From a checkpoint of a small mixture-of-experts model trained on Wikipedia.
Size: 9 layers, vocabulary 16384, 45.9M parameters.
Experts: 128 experts in each of 8 layers, a softmax router.
Below are experts of layer 2 (counted from 0) of a mixture-of-experts language model. Rows are named up (a neuron's input weights, with its number), down (a neuron's output weights, with its number) and show model dimensions 0-191. Each number is 128 + 24 x the weight over its row's rms, rounded and kept within 0 to 255. Numbers have three digits each.
Before each expert's rows: "raises" lists some tokens whose logits its average output raises strongly, later layers aside. This comes from a sample of Wikipedia text that the model never trained on.

# expert 27
raises: "back", "ity", " control"
up3:126141134114146112121099140124132159127150113151131113137128153129162136114148131170125143150107104083146154114093107121105135144146117081105118103136110132126155119092144137118150146163112104130157105127130167160130113156145121133134114149098153160103145123154163126124106135101138043136104127120139127178107157124171107130132162062148119093114135134139132113118092133089139142118137140102086150114166122120190114134138135129139138096107127149139129160094099111110076146144164144123118113127117085105112045129110128154109103137149141156078158173105124177112158086155156140105
down3:152102137106151108121169144138154109091133108129105101137144131167155114150146128122119112134125148141115116158088129099147085095102131044133159121120099160193136113153089146085097122144131121121140139128116104133118117098122102142138162122112157148106131108152129119111160102114144111113134136124140124081103141189191157170112131152119145151143129133109131155101106091111137156102176110172130139141134128099141160111115172152102123132165102157128177154097114125073095121142134164104097157139105103159163149131128128130110133112126165091133148165135103118139100122143158121115

# expert 57
raises: "ous", " birth", "y"
up13:136106201126131159126147127124086136156129171136108118132083140148116164103146157106110160117080126129116139109102125140160149146159154147139140153157148132100138126110114181133130148169138140132121139131161158152101111129118086103129077105166143133125154130130142120128095115111110131116132113099144145118117131130136110172102104149154174161094158120152084162127119100134105126150111141112123144106147120106187118145121069142132141121136120156161131181144134094127119125098137155114113141113107070102110104122147105156080062144117143130161133130086133139149132156065111104135
down13:133124081100147091116152136133117136166152118152135136143096104107127138095136124123108108088172161160140125123119147106115156111161051117111145097085132121143155139093111090112125120129142105163102135174127097100101090130093119102129151148120130188135152135119142122087134121089095153140146120141160137178088124122100135113117142105125150102130093184136112130124128172061137142164118098141145141100147122091158132131147143134188104144145109141080108154139140116137130129141137103110139105113133144098152123122112132124182176151110092129146147131106149157121091143153125118123

# expert 69
raises: "per", "port", "re", "p", "pe", "ped"
up7:134121135143132138117099116117179097103155134102142091129088146101126111153115124129094110142152129160184121138102123173112142111122117063134128160140107126102123126161149143154122126110094145116156136091108176149140163143124131106115114119145090134167108098119122146164106128126122160058117173141104113122136174177159139155097121142165136125116114107092127140136090138108123126118134115134120096137160139154078140122128106154102136131104166099167154145116120144108132157131080146152103164147154130143095106089116096133092124133124073123196147158137099140173117117129137145137
down7:146175109139102146107108130128135186141141140164129094131101119123164153088133148156137116137151152148092114126146105144116132109149115168107114145107103158123135122140124124102142148171122089097162152112128125141123143057106102137121177140135109128114076163110104137122129125179129130124106073125123119138162191113151150141111178092134141140164146096106120132143136135084149119137138128136155101141128135102121138076153125127137159112122083088161103106170118124099164150130130119136103143129131139118142133118163088115099088099114153135095132136163135137097135111070186126106

# expert 112
raises: "fer", " request", "let", "quis"
up43:117142158138148114129119085108133098095110130143149151119135143128104099105122109203119122110131127129149138100189126112123093107152153107106125134134146146114133158140131121106101114119066137140101133110098089142131119112141122095146107116130147118126124132119068125106162145096139187154184139120189106145134125114120148148123119167170151098113103113097057111132111142110131137126106170118121120152152110130141134121130190095100132121182119131119165146135147195210123106101112139087136149122138138131133115131106123146170109161112143120136112130116152143116138114100120132125
down43:150085159094086105162164114134115126134143140167110138168113108126139121141138137126143099123076146096109156143084150172139095135157161140089126116143167099122106137102130106143106144109148187103166149168125077148111153116115112128118131127098125096140145166122115095136100133148155139108166126126119151148136133137183126158167132132084131179105123143127117132161121102117125161101109127127099164102143130094095095132136126129105152127091137158151116141149136121117124119106148138094084111118171143088183109101148136144140153107080121160086098110102119162109142135102098115143

# expert 120
raises: "man", "gate", "BS", "ly", "ist", "rie"
up0:120112129063117131130144166128110146161104114152148123116108133088133090140173134168143125084136103130123144122136116108118151178120098133113179129089126116110076133112194156134127177124124094090124116146130116109138150126147145087130108143101139081099123119115147134120085146127098110146182110126149176115138102186141105136104159107124148106158147112127140119094142113110139118134174144145103156134168134116125118129151135099107151130129093136131126158132126144135112157178166124150119123116107153063112124091114107150146168143145118179107096111128145145131154113131085165127
down0:118130089108115156107074138108153154130147157128133138131144124116110124103102149137118115124167128173105125084108108157122124112162117128110117151143072162094118161124154148176118146097118129154104121143079147051090123143149087161117106134161114162170126174089093140121099114120133140120168072133132125107101113153080147141105122111107112141138184119103178147158112098128123146138138113130128122123134169107161091097167145086095129128101137103132135119120141142117144155106160140124110146154125148131126096157128105122136137110156100165153125109146103159111122072115121130123

# expert 61
raises: " of", "hol", "h", "ized", "omet", "osing"
up6:103145178130130160098103082128161134122125118114131140105174120100077115141123138157145078134122108142118089113128118152155153174159112133124152111126125150146103125090108096145121121194173105156126115094119152098111129153119097150161136161132116121136146105120124182156126117121106139134124133139117120158146156121134106130103136138074100144139086123121124118112096099129111168120089142113102135134143168140132122139120152068106086175125123125108099142144175135099132117137152120131121104102129143119091149136164155193087153162168107097109151119146090133153133119153108108086
down6:139129102115145073135179146133139108116132152129157147143129092130168113139097085112137158137151136155178133137153156115145127091091151123158137146120114115085155094099139182095107142146123114092120078147154104103134146115152099125109116171141099209128145148149128142107122116140105086125099120160091109106120141142086112104105142070124086106124130125082133125120108134114121141134149143103102118117180176150162142125107113135171172127122162106125169169136102141152136111106145135121114151150114138148101137116111145117138130128105114114153117116111172115147126090128154170132

# expert 127
raises: " entire", " whole", " same", " next", " way", " final"
up0:091102120120118184129148168136119122126118111113146164105093104108127142171153169190127138154111153158116084117150127138125148091122125130154109116167146150122074141130107143109133097129151121072129141157111109138127137127128157139126143134153096120126158080077123127093157130105168134080103098097141118133133129136134146132120141101101170144136154103099109130092105121128140120161148123141141166163106131125171080090119111167138139140121130145109115094132134126127126138110126161105153139147097105128126145158089144088110136081142076143147078114102159086176132150127119121083
down0:104163191140088153119117178101151126106080134139101198084098115145131117099133084151114137111087127162120103149155111124106105133143164083140132181139168123134087164147126138135150102115127113148072151098117136148120102078146118132151139122125203133111140120113119144119116097133119157101095153131132149106150084148118119164122140120110127115154119090118159138124149113129110095125116114141144154140138139138128114102142169155155184142146120132142125119183163118116117124132103094085107142121118152145118155164100114139143121144157090152121111126135127093163152114125146137122

# expert 92
raises: "rie", "of", "ously", "ous", "ge"
up4:170127089121100108154121101121169119179112190134155096143131152134154131128165130133119124078107133145153152145097136145143104133097128094156083162128131142116126142044117095130154114145094120136126153088144097114139172137136087111156133138122128147154133088134067145124095184106134102074132142104144125134163153132167143149148157146135128124057109104133127134120110147089118124146144156137126121124148109112131098115158136085117107080133129127114149099184155148130137112139124133129112127133136139079110142093161143095143127154128109111139138129128111106100098118153131127148
down4:125102134135132111112099166128090118171141120144159115171173124143091127150108092129074163158090130110149109123136084163126121132140149122138109135107132108128147108094126132142136170143134107125132127115052163171087111133120089109127122121064109139137124095138150135126121140135125152164062161140120126145116134096146104096129146124102121107111173146148102134091116165143126157118139140143121132128173113094112142141136134142094150100127124146145147142124127162115093123098133146130105169160147133117129092155162175138112099080075105092166168143100107139110167119129120114134

# expert 91
raises: "active", "ocese", "elected", "Location"
up3:156144119099137125119118102144152135140140135120127139125093148158151117120138144174118151096183135134147128134129117121163122129131116122117155141196137156108108109081123162119155126137132105134152153124141129121081162125113112179134153112099138135125116153148121093130126132126171063104138091150131140127138129130178119084155122159140107136167150121114147093113142115124089107148127099159163139121167160126121154146181138164143153098079157124091114150178129094123146109103132111125090094141127116086104077115112104113151082135136092144116116156142164105103166142073109116161
down3:143111148102132144133088126148110131092178119173135141143129125137125161114040111124120126098123071094115164156174157120129129154147118121132153124092102158148129134114123131141101100091099172124175129111171130111119131107159143112111154108113160137102138115138156131144105155176123101092113130165167147100119143109150088104113138102136141167139108128130120135114108084113103134143148102140143126151152157157152145110109130124074090129122101157137113138128145096131108118155154155141129120095091092162117131127089163140115119089087117150090109146104130158088135106119142170158

# expert 37
raises: "istry", "encies", "ague"
up7:118141145166115124145068152152102148109107120165093128110125131116113117149116140140142151182134145177100162139133089160110175139176149136127115125145125155092118140109093117139121115116105117118137148092143102165157126154166098098133092132139168120152150147086133072117104097156141172090164152133144140106163124124114140125132123090135176122108105108149112144137143175095148154152147111135118115123143131110141125066141147129101124118119131157121106126115121140109101157143134093112128124114139118157115152089103127117085184092099123148164129104060103147102137101169130134142
down7:111156152072143147080093128108133133128114075108145071093119132130129143117136174162141099122191124113116146111084140149131101162099137117121177145146128128102123142133135149168111135100184111134113129151141129113128107124160167145124134154113154158100140160128163151119161117132111128149129099125136129178112131164149095116128130070131139117136114169143140118125117077151134098112151137104140154121158111104115127091100131140124126135118110108129125191145145130141110097146118156150117108148085122162143118149094122106137089113172158116165165122148124062156146132085136122148

# expert 32
raises: "oses", "inus", "osition", "osis", "les", "itting"
up3:161096169164124125107173162165111103134106148162188104149138142116140115121118137157096065105084138141134130106121115171083117177136134140097151147115112122113108141119100099109103157098139153147140125113102164068156139121115124153150168147115133115130104152130125130146178128130143159091084161117143150135105115110120151145136108147117115141090161123137147142128128093106100123122114121118147106166173117111091141132123144132123148137078100109131088180147135133117095119124143131150103152058107138123146105106175127165115072152114152131148129141132134106136161102120125135139
down3:113135135118154177173113123124102141115159093115111138103156107148151129124112138148124156124136159119134159100149132141113113144107104110068114122129091129089130151123140116100153092117127150167134107100104083086154121068117082128140150115135121145120104104117107097144103105128126153135127134097156110143078129167127096129130163117107147124133143144148141150117118200163102153127122140145076160077161129093121129162138080130159148167161161144149144140119108127133137135081140108125111145122109114118133109106114173124152112201150133162136098121119114125129171114126158101174